Below are experts of layer 13 (counted from 0) of a mixture-of-experts language model. Rows are named router (the router's row for the expert), up (a neuron's input weights, with its number) and show model dimensions 128-191. Each number is 128 + 24 x the weight over its row's rms, rounded and kept within 0 to 255. Numbers have three digits each.
Before each expert's rows: a language model's description of what the expert responds to; "mostly gets" lists some tokens that are sent to it at least half of the time. This comes from a sample of Wikipedia text that the model never trained on.

# expert 22
It responds to: Short starting pieces like re, Re, Le, er, cre, Gre, often the prefix re- or English place names.
mostly gets: "re", "Re", "Le", "Ros", "cre", "Gre"
router:103103163152141093139107104144180142117096133144124132139143135114178101130139166157098152111084156151120128121107161094150141151176171151140130129162105114114150119146099146124094110113098100
up0:113103148142127136108105135174132101140134141189101116111134136129105091096093110104098147134102134085107135145125098105128119106110136113130126114140108146146169159163111168130161123137097131
up1:134156136115136174180122081150153107128149138094132102107129092143131115134106129127135125101125189138095157115150167119125122138135146140097113161157147113153168100075085129114124156094132091
up2:116114098162116189133118199108128132135098152135110139137195130148113143108136137099100114118123147122131158155153086150114144158099070133153173144169120131123144134120104100112110093166092158
up3:121093101148087129116153116140163139118145159097122103163159168155120158072133126100092130121115123148140098138149129092103109077132087160138133110149123079126139136105086130135161134120101073
up4:117108123134131111121132168119108140130119110120140099159123102077115184131162135119113103116101144115123143153070128114129135145100136116133137108119120108103116087120143087125115158139115129
up5:124133103157129133088116135109108137125089143163130133140131165147136067137108169126152136104139143142166135122126167145112146077153116155135146134167085113132123111145141123121131141131170101
up6:161147119101120165138113126103099100093089156102135100145084108099102114121123117126124090153128126132106132134142116127122142130102149178112117169149075132127118157148111109091075183116151152
up7:123138143130128132131150130153175136098130140158113141113139118154171124133131135143133169129128115123109108085111123121117154141146108099101092147138153144106120087143123164166110142187089135
up8:121155091127159097143114112142141141109122123139119102108085131146134120158113145201108136129125156150137169138155131115129094105151122139133079143126175117123160153113163122117114080126133177
up9:120108174136149144109100147104150112120116089111140115122146142124137146129138154104133141134164113124160145173093104154104163094110142144147149125145124128118115168095157156136144154146111136
up10:131122154138118100156167145118104152136097144148136115161122108117115146145126136125127151153114092101103158171120142113129161126142132089100138134164157086117115110154116128108150104105120157
up11:123160126102132106177151152103115158122159126132124114150139133096125124154115107128113122144089097103185106114162105134116084140165137114135105156101093170144163111156142114117149119161193058
up12:147095103088118123111061111109117118166131167144136119131097108171153131118124106108144143110140133129106125162123151114100153123121110146134131091154128149128166087145120155149100161161082145
up13:118155116095145113150108164147168134222126085131117106130152158141107117118128122159109146092111102130115145134123142104127143162127125121156155131122080137104129095119166163103147134125119160

# expert 32
It responds to: Word pieces beginning with a vowel, chiefly "or", "a" and "Ar", often inside scientific or technical terms, such as Glucoc-or-ticoid, orca, Sub-or-bital.
mostly gets: "Ar", "Or", "Har", "I", "Ac", "A"
router:108170125126127114165176130146104143149118177165094120127130128153155201110099113118150105133113128146114120152126082142099112130115102125124139149126167130085121080136131089115146130125168118
up0:113123127132130131154132110109166137083137111128099131135154134135096117151119161139167143123154125136148150123186131132134110123146103182133148127155108127114151127101142154102158150179164095
up1:098142127160113176141100059143108135136094112090090152187110082152144125139122121103111088129140131099087120134101135112125145111113119087160193150167127146135146084114118153127106097143152106
up2:157116122144119157126128114099162124150072110152128150109142120131125146111104108156144128102095139141135075126132139182136142132146161151106170142112109125133105163090144154101128104148097123
up3:101101113097142126132155137139091112178138142149136136155117160106135164135109096122166118116115153090133139099189138137112142137118075133139105167118102094104122144138161143155167148171132111
up4:163119115113073174115095107119120115144133089139128160121148073128139126129102105106128148142118149099107138113114121130119130129137115119111114120124149135128077182143132120099154119134133097
up5:154119154113146123141121099165100146134109142130150125098142145140114086130090133109117151104163109070132108128140163140098129128189123159108107101163146144127111124107108158104149104144154106
up6:115076153070088113129136151101166135136059160118126161118094082167143107158135155107142092117131131112110122169117132148090146143138151121098146133123125132084102107142120115133171161112126143
up7:108135143118130139145164159137127125157098152144130138138098123143127146152126116146145087129122128121130125144116132115141174148171088122135172132216159139110158146115090092112120107142141113
up8:147085132155102126115130146102143129107110136119098113145098140111187108148108113110092128120137121130134115146117162117126127129109191110083144138127137129136113143133134123134093098127095133
up9:137160126135132162132140128150142120155145113159128129111120140127114132145137182107123107128122102168126177123147143069113128113123123109131136118138159158084097132153180112070121116119130117
up10:149165128107125156137142126132123170156148140132147120152124146117097151178168121088156146126144106134145147118114145094162140156135111112121174132152082082107146093114163169119133130103150119
up11:120108095124098108161145118106155146134117126159147084130120088122090119166121104141122090138110152113113109165105095129129139068125173159123149089181131158159119101109142101100127132137127122
up12:176128133145115142147090185084166150099155155151131121143132125135104129125166149137150110178110137118108114111077109130068134103125104155130095135171120109111154108158139132141125172064094146
up13:120125134162137106123177129148082126111101092135108132141093067138108135153126133136147125127125123125145131114117142163168172133163137076100084127153108078114150154114123122178129149114145141

# expert 27
It responds to: Accented letters and opening syllables of Spanish, French, Portuguese and other names, such as é in Valérie, á in Fábio, Mar, Car.
mostly gets: "Mar", "é", "á", "ó", "Car", "í"
router:170086181156115106091161090151135133085104120134115123158136162130137131141123153107145133116121087081116127089181148153114143129103105147140113130163175126096107108088158156150131160087130155
up3:122090115150092141116143183133131105148136123101138129108138173086114163148128123124150115146123123164156122139105142107137111145100139104142166128128146143097160126104137163108163086132127103
up4:086116087127168136141143093172100116115146111122103108128147121174095129113130146104148095147144100160161091171116128157127122145156084092141076122127084123130108117144134134117113110130127104
up5:145085142108153122116108168106122176107095175131100124168135121112133174111109133119122122088123163127140114166144128145117144138193153100120137103170065126112115152119124087130105141141126145
up6:102131087132131149148102112144125149123129092191140095153141147135157094125145136122102099130116139094126141119144136138113150084113062159103136129183106151150099119124155133081122123130098138
up7:122108149123105148123137153121108130127087127145145139183122106126153135104107176140167127129127125135129101118111046154144161143125136111107126145154117159093126124125118110150132102131148124
up8:135113088135153096142127113065080110144109133092166134147105154132148141119082143135127156117112137105158160107151098105087108154130104151094105160167104108171114095170112132092164109119135119
up9:123183142159124126167121125109120146128154145121121136137128131152158090134149174131146155156099136138150132148150167120122083117154151099139149135142140129154178117149127112147121161162124109
up10:137114085155113147089103119132092129128134131137137181175098156109124157120099131079156097150159100110129130129111102124140117088152138145098172163154079160145104104128087144083143092100133161
up11:148146117105136130126127111120140121122091141133141139140155139151139129113101165130139143140164138112124131150132129167118126145150191124130087149146120094102156145131107172052111125141070138
up12:120129152131126174093182099138112108152103176118137150166131131116117156142129130133110104116167106124142151137113121125139102119131136087117122146143184168155096133119154117137159157120079150
up13:094086116105128140161114105125134117185090119132158156148133133112103132103079157112133155121133144121151154134142114102146097108126166116126149099100112122129122134125163151134145162158127110
up14:128119171143098152117116160128131128098111115141136093135141101122162104160074146117142103136162142092097120123098139118121153126155133110124136105127118130166125102128137151149122108110100188
up15:152149127163134143133111147154122112108113131137122160117089137115071098170132123146174124132108131108163124126110133159135133103171135139168100136153111180141057154137180151103128130120125093
up16:120140086109103121149182129115101115133165109110127153105122147141092137122137131138168165100132164174142146158113113098100120120169077103092128129124168170149127145088105128106084155126144119

# expert 38
It responds to: Middle pieces like it, at, st, ut, et inside longer words, e.g. Humanitas, Unfortunately; also Cyrillic letters.
mostly gets: "it", "et", "st", "St", "ut", "ant"
router:116196116106150147121129112128129111118144129160129125132137129138127093103195114129126150142100136154142099115134132128119138128118115085142139116126116105098123122178114088126101144100101135
up0:163170120136153121115118155161159115157138107123143166111121107120105167113105125114124162159146125106124125109117140136090103129115105065121146131120104113117130111075159146124161098116117184
up1:154118071102092117127122137158146096113104124127140120119147172148123091128124079116091122178136119133162123155123087120132124126117142158102113133140143127124162110183154168115151118122146149
up2:158133171100144112106092172101109152092101142124173118121152146139086116095102135123132113118127057123111143090143140129122127080083108080136141113133148129097109097149159121136152149125134110
up3:174151148062117100097091153114156166123114091168162125105115137166120105111104104112163128130121140115141147202104138166137147162114132124089091129140117171129114171105143150130095120109151114
up4:153147159096191094125172104136131178117144137099139143125121109108170131124107131139124146148140109141144103157111179178123097095132173120116104147126138109146097112105155099098134138140139119
up5:116139102135112135153088092148146155117136121120142168127112159157176136135104139117127061110132156138118141058120175089139150107112142140118150170147131101172121110133137148117140184180133143
up6:178126132108179121123123120135049095118153116105138121152132171184134120091160103143137141110117127152070151107157141154146147100119144128106149128127162104173135152115130135127101127118136149
up7:132160159174124126169148125115162155113138123134138133136128117133112137123123109153099096112120114136148121151101129172139114163127105152065142156160116112110116117110122093084142126146146123
up8:134154139094126121146132137100133115139110119148120151124100148124143068132158139136085126118120123172159150132158145152164148149113108179109163132116148136127136144123120090161132124124124179
up9:105091126130112128150150114128148121121101083162137116097124124133094140119110153100114129117126149108124162125115125117130141095108125124122126144114136135126158091130100137124079149087144161
up10:128145095149116160142117147167135135189116130144114128099107125177129154183155165132122129126104158147152153111114100078119124170148150099080107119135105192113138149143106126137120129129167139
up11:130134116116116107157106155113149138131142148151125178142138157132132176131165097121171134103120135143131145165164136113118069148138163129180133150114106143156111109136105155158150121152134158
up12:115124150163127115117123096077130089163151119107135127130098110139123133088114115161137111093101137129164098119145167119141154118116078153125091155112160158195097129109136124118088093125129171
up13:174126128115090111094166123157138115144175129164116148105116127097114142151142135094137095126110166116152132115128149131129179095105121177120178076095131102130174127097115094113140167109115167

# expert 0
It responds to: Inner pieces of non-English names and taxonomic author names, often with umlauts or Sch/Sh, such as Sch-ä-ffer, Kar-ny, h-astata.
mostly gets: "Sh", "ä", "ö", "Kar", "Sch", "ü"
router:106099102082139132091125129103129088135114126178108100139133153077134123085155098113123137176103095088131133155122118145131071099108108092125134132137165131122139161041100112094128147134143122
up0:143101141139163120112142108126096120160108122151117128114156150092102182125102161135121084108135079099103128170158171146109133125126126143174163080107138144194107113135075138133104171104112142
up1:160099131153116117092095121133129095079138119155182146148126119115138109123119132142156151152121102109149143147156162154112116149127095107110140128148131168108092148124182154158140199091119146
up2:122155164098169146156146127096113124146111097119132071150107114135095101137108102127143122135136101109145118131147113097134112132163114187153137117103116108133119104093130103126161103126113126
up3:102124142108125144112134147129155101121175161110156118149172147126100128146117148074120121163125133135147048132132131082131148131147099134118107157096134171134119124115119093093114155152146175
up4:140125133103148153113149077114114111120122144125115162123155151138161133105155155104143129130191122156168147121167165114140108106104097125150107152118181170140146124125085151133117153135119140
up5:146126129144137179157167124124129158159131145098184114131143115125139096137094164113100117140094090096140093176089107083130139144170108097125136154136102143130151119155169132140158122136151135
up6:114156124094104120133142147128147107070110121131124096174122122184153135140152104126139134140078178112117114110081124114143122120096149132117152163141116118126120125101144109130125134119071144
up7:113145122147134153127119144149116105121111109185118114147145094115148138121154113103152135126152139086130148123117094138124132148128136131125112109123131102124124147141165141181146111115149142
up8:130114113109135138102130120122127102154174143115154146118090119111122132117152114116128132148168155122116162150147076139127100162094130138146117101092152120167114135122150145118144141115117107
up9:157144112125152169152106116119147130121136069110104131133156073155134100142140175128140139158158114137111129116096104114106092129169112120137174135142120123100104152148110115122130145063136114
up10:103120149145174096158129162125137166122149119123105184185136149131114152172147096115130116139140139170143104093116167124102110085136101120091133120140116158156126119113139147127108114154121133
up11:166143078127147138143114104110158129134140141160141124131130126056147163124097119122152119194141136169170104155141155174155103113111098111087148161120102163154141124117138151165131163158113099
up12:117057137131102146113117112110167133131109114113126094081170121156174091100133109109127171133136167107132136141134108114125127118100113107129164196158104138186143150117150116149161111093131100
up13:110142137166174110162138125116137139128120104148127136124124149096190143114106122105073130121122167136125141099137130147135157147135142124145107126134090126142140134126111127103137100147154071

# expert 13
It responds to: Syllable pieces like al, Al, An, El, os, as inside words and names, such as g-al-axy, sc-al-p, th-al-ers.
mostly gets: "Al", "An", "al", "El", "os", "des"
router:149126134138094109174165119134106175123141094110111154100153122108157164153138174150144166121137121094199090113092095166113135094126122135125132117146125129119154123094099144153116105117121155
up3:102183209153171115149124128119157137121120130109131136110095107084111113096110095123132124112146107125128152126169180112104109147155095108091153159134133162104119121086097154131105144103086105
up4:133140120099122145111136122081088140098126142121120172159159123140136147110141116126125112141108138129117144083142129086125124129185158123138137136120106155149154114139102140104124105101113093
up5:117157107148118154135144141179160138130154097143173110144119110084111122170124163171159136105142177072161122101103088139118121123102125150127073175137125145182115171139145178143125173153127147
up6:117109164104134116140105159166097142110124090127079128111095131143138126131151082128144140102161105137106124089117195104098128116147158153149134163125165093149115097119114159087122089162123126
up7:093153151126109122134111142154152128140105137163115106149124129124139107118156111088150165142110162128110173200082131100121102112155098131141167135153142159154136132133112184136134099130160122
up8:075172159140106104102146191126093123155091153110126099171097108136160126081143146115192106091159126125143150134126094119125098149167139124131168118131136113133156111146133115124172159120140136
up9:161134125119146163163114140147144137132115155150131132105161111144160125095081159164137107140157148129127120188152110117151122127126145111119129157119115156137147141134154142104066081117106101
up10:164121104126131105126117147102083156143158117139145129146120133087124075136113136083148114133129076107174143186120145123133153097136146120103116161159172168137135130158088137102137140128111143
up11:117158146128085119148122124108125136096139119125168120100154131127126149101104123130126117165110100144105158160140120153085120102110149143120177104154129119152141112138114127125167126099136116
up12:069116122134128151096106149169109093125130113152115111133157087125100117105145156137186094137152117157088125149144114153105135133116089093119130128137113137141164113137132141117158142083158108
up13:105086181070135125147147171103092101145146147118156121132168112123083173151148146130145132105115133103113172103126121130128137131137121117103124120122114165147095112139136172085097134122139130
up14:185092138120144142135072169119083125123121114156131123109135121091149140078138142129102125170136116151139142097109097191090146086138112153141093091143158104118104131081125155100144150132076148
up15:150118113157134156130122139127093113130121136169131125176117119173112119162121167117161110117122150091135136092097128195102124079154135150162107151110059114114131104130132152150137117128120109
up16:110105126147135138110128152131086170098122100120154148137153118159148140105106148121151145149109130105131117129083133121149146160100109139123128090120105100145112119149152142146140129155113132

# expert 19
It responds to: Stems and apostrophes just before a plural or inflectional ending, such as shell’s, chip-s, rebel-s, back-, post-, discuss-es.
mostly gets: "'", "inter", "Mon", "add", "ind", "post"
router:109124123081144176137170129142131134132118133105137153143139165105100126160095126135171156130140126120116144105180159131141117134087124173068164102094115104112080144079097129094134101111123177
up0:180129125174156092110155039157106107135088137139123108120131102168160139109177104127136133143129132117118127121152081131138116070134134094126098139113126137149108127141106140061112183081132156
up1:161141130152126120127143127158161126099144142093131108146125104131109121091162144120136086123136146123156118133130138139154099086099115111129140095136106142125138137117106124102160158159106118
up2:121108165141092103129166125101168125118167149140101114164150131134158106087112130143139151125168128122120115145151101116160121068147146113095141141155177128092084125120154121176183107119119089
up3:116114131138152150115132114133180135108110114162157108129077099136159149126112137128145139150090083095198152131088143122145110134096141095116117112123138141173117156100137103150126132139169105
up4:108123109116121156146105131145165133126109138105130142119116125119118131116124111128139122130147106086147189146146173117080108135079132117129138106150149129153128130111121109118158139139141147
up5:189103158121107160127142148121161138123129123102108158140180131141124074129128057141120142151102122105112115141137131129102086069096105113119137128119098142116103112071133131151142138126127122
up6:137101144167131159132088084117128118124130147118147109161149116143132140118144128115133133105121172138060112140125116132110122111156131106118092160144062109131157120119124131126120126118084130
up7:131166102121141128101157098106117089122118120096145143146116104141082142096147078112056092127085137104105121158136180169139155153109087125122125111139113100107166153122133114118121094162159099
up8:151128086121111123108130116118124149118099127115106110127148168124129118148153114144161111133146119107160117168147178111119092136112171101127117130121129129121162123128106114160148174089109137
up9:079113090077189152103148134184132089152100164190145125160088125099139154116163125135174106100110158141112114163102158158121121141072140100104145133130121141134131136143153110136148116188110094
up10:116143143112142163155131147167109093123110126149159087096124098124118144149095098107116122122171119138140144143141152149140144086107103137149137084132112111137105113153118132157155105111133171
up11:174135115114130149145115142122106137129145108109127138108165109096090155121123130114143140091128154115144128157159183107118117144201111150109099121149138109150128145156087119132118127156149146
up12:119129101129103096181143116153126122142105099081133118117155124074118117109191103127150110141100147128133175173144116173114124120124152111109129151118125105082134142097105127118135072148128165
up13:092149162128083124166168111155139164088125114108127110148098100115177110155183165180133109137130113126154133134137123161091127100157190171123176160108093139110148129116131155114151147106100109

# expert 26
It responds to: Verbs like are, was, were in physical descriptions of species, plants and buildings, e.g. The hindwings are grey.
mostly gets: "Bro", "located ", "wh", "species ", "Animalia", "usually "
router:125151139135100144119132153102110103125114138140082125143152153087105143122139106119110152140143124165150161134112120129147132092108151133137135172141153087176102146136126110106126114126149132
up0:149126137103106139125115115104149077148083115124105095086143145135119137086139111168153114148150144154103172117133108104127140136126113145143082123091104153159086167170147135108154165142096153
up1:178166133175091137129132178063137097152112111116124117164161113096124162091134127100162119136144150143133145134121149150097147106129143117133098089118110128136119141160103122077134113116162095
up2:118119183155094091096146165156152155122122139138167164128133149153116141072128136127140098162159114149112121122097112148091124178093155124159130109087089120156141142106161146072120125138086136
up3:109111147136076100137165127097098127121103100189146111152142138107148096084148151130110139168106121144122145133084142154106098120112135103131146131169152130136142086110123143131104151105085134
up4:151154128188091126169103127090145130146107155154103149135133166132099137103131153133118135159160100174158174112135167175117151106125147139101128148161148156125132129161118112110132121096120106
up5:154126119110067151119139108150155144137133144115105158103094137185150125147135153123140153119107118095138159113070083149126142141112113102124163128143174141156104120144102157115130112097129133
up6:125168108153133125163157134104134173141117095127106145123094178171104116146136119114115149135133132115145143136118189153181153132130123129102122112172099146105146146178121131146111136084105104
up7:159147122128102111109142145119094134134115146124114166172169165139053123152136129127149131107137164159162162109108143133121146112157122131083146115081157163173107088155145175154190126115132084
up8:113108124161094135115118109090113151113103135118134096113121141117076147118127085125115165111116128136100155105180156123114161118160116124146157154099097152163110125122145123135157101142131104
up9:160147155117135155096134158112109114154089133112161155122140169150142143096125124135169112120125126161145104142103167175107092115118121108092112140140149155150113116093154104191137164132122144
up10:167078146087151086149135141113139113139092137104115141137118112103159158092105145142154105148155116085125107138129102160135160162152133160115144110116174128132078130093152139118127122098147092
up11:140123131141150137134137139065133139121139092126109110134156128116172081106080155133125113142111118113167086107104122185139119106112142121118148114147159163161166136130141108135125160113135081
up12:121062116144141140101065159122143154166147136149122149124119113152123107123152141137120104133132139130080131096161143115071116186088150096107149097158171126149128121123178124161128097152139127
up13:115120078144087134130090164132129128121126102110125110134121110114121136111110077098120099102166120148120096110114107114186109117093095105131162134132118157109128182129132140154123132115141112

# expert 15
It responds to: Verbs right after the subject or was/to in biographical and historical narrative, such as used, released, won, declined, announced, described.
mostly gets: "used ", "made ", "became ", "ted ", "released ", "ated "
router:143167126122146136114108126125132149128133144155156127120094146149114109181091098149103147145104132143143113150144097152173137153123123127127129159088098135161109121126167113107139111151169151
up0:133127172146105116118131162117097108130120135157137099145092103131102119122108121159138150111086118127153111115119136151128113143170059134160130140120127130110131118117168190145108164110099129
up1:108127131111138089125088113097150111142129159128139154109089136146079156128091083121129104126117149126162154130116136090093128102135089135144155163160119134077102110100160141112097119132153108
up2:105159134118145131099094096080114098116161161140068110142149129121076152165153129094135123157130105125162136138116145137123120164104130162123149079155155140125151110141134105127159118157134117
up3:155102091115134148166136103141146134132112133114146116090136103154157125116169158160120130161159117111160147113124108134126121125117104137125097139124127101083136077114112160131135128092092119
up4:134105111145092095141127105141131134080148167108138129128122125092102130091110128160101068153130139137139130131107175145123122138136132149147139134153140155136183132099136134115127140110125148
up5:112118136108117139094097133154120108131127156125094093156133168095129077153117120134128119113139155140126159120131115087129167142143098122076155130131151164102074090071087174157131136111109154
up6:156113134115126101158131143142152102145157133144187154126122097108165135107094137110101101152145139118136120116114117118119093146109120100140189103148150129154152121159080170142111112162151131
up7:196141097134103149125121131127128164074123132127173119138107130122197115143106135123136073108128161132141125167157165102126113109119071167125094151139177148156131146112133108122128140093136158
up8:148154134125121134175155166166098131117099123156147133153107099142174170158145101143171124121121148145087116093103104140149142169122128121074138116133111131110162099120065107119140127125139102
up9:110122137151154106152058138107125088155107077134106121122144118144081114120145188158123129102100124092111095129119128148133115116087126134113146135137139107137161126071127111122146155160116110
up10:114117159129112139141138166152104105105109121110124101106141104152100163180173164110123116145127132120150148111148128132169124128082129140058148114134114124117155128139103103145162089119118142
up11:106083112149126152116099129113125139153104137130088145146126082167154177130091176106111141121109114158108128091147139181107135129132146174108165149120142136154119128147156108116147125126154157
up12:120098172160137155139125171120126186135099132068114118138084114098119154137173114112101122135148147161141159114098140159118154141074161126069118138126159123132161136129139090150109113115110152
up13:133122124115122100121129124113163108113108131090144133102099153170164145146122135130122107094139102110147132199121084135146120108121153090169152117118090126132138141164132139110158124135188101

# expert 29
It responds to: Subject pronouns and relatives like he, she, who, it, and head nouns like railway, station, city, school before verbs.
mostly gets: "who ", "she ", "station ", "football ", "he ", "She "
router:111139120131147120122139150142155140113130120166103109119145117096110130158119121140161120132132114140132153104130128100101131099102135099153081148121153130156157091108113144167141167139140109
up0:115158116098116104124099161102112138135100141148160124124101164167104130120160142112110136142091093115154153144172128117123132093139193092117139119170119118111161121162136194127120123132101116
up1:105157123178082111133151160107147132178148179117126141118144122091109111141162140134133122137143122111166173146125126086145124110117082125139132175121144127079139169140110105145124194113109131
up2:136114104092146132163142114107152121126132150118154135148149136140119139116124133157101073146149127105108128096124173125148123187122179100125167131147121137113074149144143103117076102128147160
up3:083127130141177135160121096147117092114143105120141121176131123169127120117116111101102130132163103154172059105125137136114157109118163140118133152150154100144144146131093117125120153118142077
up4:118148100123126125140178114129172128103160153079151117148096139139133084143097155105073126129132101178111122135090122119148101129107139151163155090173143100138108139135156137110148141117140141
up5:126154134111112123151153126153172125063135120136129114120132119104124164166142098118101111102093121153121165147084097153122094114128170127142134149127162164129143150143151120085109147133121128
up6:155113091105136103151098120165118140106138151151167142097085165142139153140084155133115092159106134139145123146065109109124106109104152105153158142117145145126120182120144136125152137102133125
up7:097097126156057174159141126099123144133132131137096108144146149155190114110142122156146153149138120100137147140150137124130146139153157113116120144164100106178173143140111092130136122146101142
up8:138129129144140063099115147104112121147118139119133084093160140117053138095136148118125140145113135147118087128120116093112118134120133144154137132153119153177108115100118130128142139164128139
up9:127115183132145109107139158144098163128122119140152116114101157170137121112161125118146080137194124155192124175156141108120142113136143123172119134120101099100133141136097147096109147110112105
up10:143143102105132114121051183101113154120121134139137097124115138132087151114098155112150166162156142176125109138122115130139156114135187120165122137124107108118128153131114138102145146108077107
up11:142167154135157123100123074134069128132139102140140104139160108144148139087112128120148130090123143139111108117182093139133169100123105110196146114141135106139134108100104111118140145121127128
up12:105141114114124109162103121117114116148158138137101126140166123097140120123085169134098121156139153145119155152123094131123167151107120103099110132113101124085136111120123159158107120141173115
up13:071104142075091169079123112150123127144119100108143129118142163178121122137088120136165116173110106160175107111158134154170122092078161141139139120137126104172106111120168097124170095129137145

# expert 12
It responds to: Numbers, punctuation and field labels in sports tables and infoboxes, such as "Playing career", Apps, Votes, "(84 kg)".
mostly gets: "—; ", "Apps ", "MF ", "Coordinates", "Candidate ", "Votes "
router:173153157135153079098121131145113113113149154133114132137129106129114135158111105120117137141181108124116132130120153107098109129097117130108184139112148094139123135150143147134129096135184150
up20:113114169114130107125119134112153138126154159093139165140111122097123166087126167113134158134109150123120105136153112164129085153157126129131185115097107114161098152080124101129103109112123144
up21:168121107090115110161125089144130097080075132146109097150089173112103128139142155105127131158156148116124126140097153097157145102117137128113133107105136120099080181118165126061090113058134167
up22:122122093148133067126146080099100128168114159137139097114100109104161121118138149110163111108122131105157102132120188130148179090130122172137164122129105061116105089104150129138142142139131137
up23:151093092135122111089102128162128107074137152108153117083187126152107119122139155078159129112092116160137107081129151081140096108150122137152155122141196112135131154076140148100113118137169096
up24:103180174082108142122159084139084154167169163165137132155095161139129132134117125123134084162120120137133149111123119118131103134153165144094154134141104076143092085129134127154108098118139112
up25:141101113160146128125135140092153143130136145121108170109143128148107105121148105102139137156139128153160154145103141120076177105130083082144139141118155113126104147098139125125142153090094150
up26:142102135125109126098154114143157121112108090085159137133121169125121097158146080122093167109101125080116162154088141152130122110151134093179134156165118096130097112120140139143137119081101146
up27:136115104125152099124113109149139136159132137154110138134119108126165154107146130113079085167137100102141106122114135069103097101130143197173121112126151120161132116132101166120155134152154104
up28:089088119108122140165157100122157072156137130121128109102103176102143096132084119130134188134168125141131137118113144154101125147142126132136157099146135137106073103172152110108106128125105129
up29:143150158149163157164092110136115106173121128120111151136184133091123103091136073131133167153158096145146135136127137107130082112132159140094114176138095142146141123115146090141115119136093134
up30:113118127127127152129135109122131074139084122147140115081135128090106107139145108116131135130124137119119087120156149153129102119092140097144094108115147133112154087161115146103121143146143097
up31:115078099148097150148145125119126121176106139149143120169133091111130095094132155103134149171132130155161175122125155112100079139121123125109089113119144136137153111174125129157117139131156133
up32:135203121135122156143094114112121116155132139119132086150123131130142150129158147152124109098141123149114158143132120086128159171160132115128153140143135142134166107122121151105111180115188139
up33:088116146123088153118117070130102105134150155142138143131151114139104136097084127127123094097142122111155112138089072133112145094108144114102103153158160156120114140153113132143134153118097162

# expert 33
It responds to: Possessive his/her and nouns or name endings in noun phrases, such as University, States, President, and PhD after his.
mostly gets: "University ", "his ", "His ", "States ", "football ", "President "
router:144180160149104163110072150130120140115145116107163127123105136083131119135120144131148091080118171138094138147141101154079154140090143107151073132099135168163127154134155153145095148134104156
up0:109176150113121099133136126135154117135131146156120120115147143136152156102078112093143130150111119067137113110143187103077129098164090090098112147107146140152147150198125158106101138141166145
up1:132144124126139179130123105098161111120129105173150118131148140129134136115151123134102093110135112105158145127108099101149108096128147111116141068103106096113116164138154100100099127117134117
up2:102126136143131162130123072147132103110125153145086155163103128132154100132127120148114138152122168079144166149152160172141117145105144114132117124178139117104127129119129127100122106121167131
up3:096115144162161092098105119122088131126167162142136153110184159130140129101113125106150118128149111130130094101150121157149098145115134168096123134120125124095145150127108150162153127129124114
up4:145124170166127075095128145096162122117112143150106069177179138104132083160126144161150144153126170169133147119109171123124159109109112116136104123148144155157105110135138107148065136141167144
up5:151052098098129146108130162123142130151143135128134122120141127116134119157134180109117150135130129101099112151139148088137147143088138129122114107139111160097099169154137147113159107151135103
up6:097156141135159079127199110115081107153140150133144105137096122129071138131165122119138142086168160119152111078171162137158134151110155123135140126121113101139182122138158137136103109125162163
up7:140146108130107116118124117138164130096060129124126108148116153125156140112100118076102103157122128123120136125097144111146133176118126129141117149108083134117179141120086138114145105116110096
up8:116149138108130137109116140127125121095123090122128151162138098101120160116116136161121119169127096112137137141149135069106165138087159100098138141103136098144098142142111147114126083160163111
up9:147172138108127111183102161108088137156046112116115116152156101173149084152141135160148112126153132114176134138126130135125132132138104152097136129148119122120156135113131158160137121110109129
up10:117176123149120141163139157114128202123150158128142101099082119134120119093157194167143133140145149148123129122115109108124085097165142134105114141151106121122112141157123138119103137161107126
up11:094099119109072088130167141128090153138092139150112195119131119149138178129124156126175156110114127108082145172164090106119105129149108107119176111125098124123074117166109147101118114149119118
up12:138093169103116131119101087107118113133169154143151074154100141121124117130145129136072090126127138165141131109107129083170120098099131152109152118135135138128114096123143175158125122149152135
up13:120105127136162114100116141100128125140137147130143114142160079132142111127168102113127140158123113145161113112144191104084144137120143116136117092149163100124141171122113190114140155168132140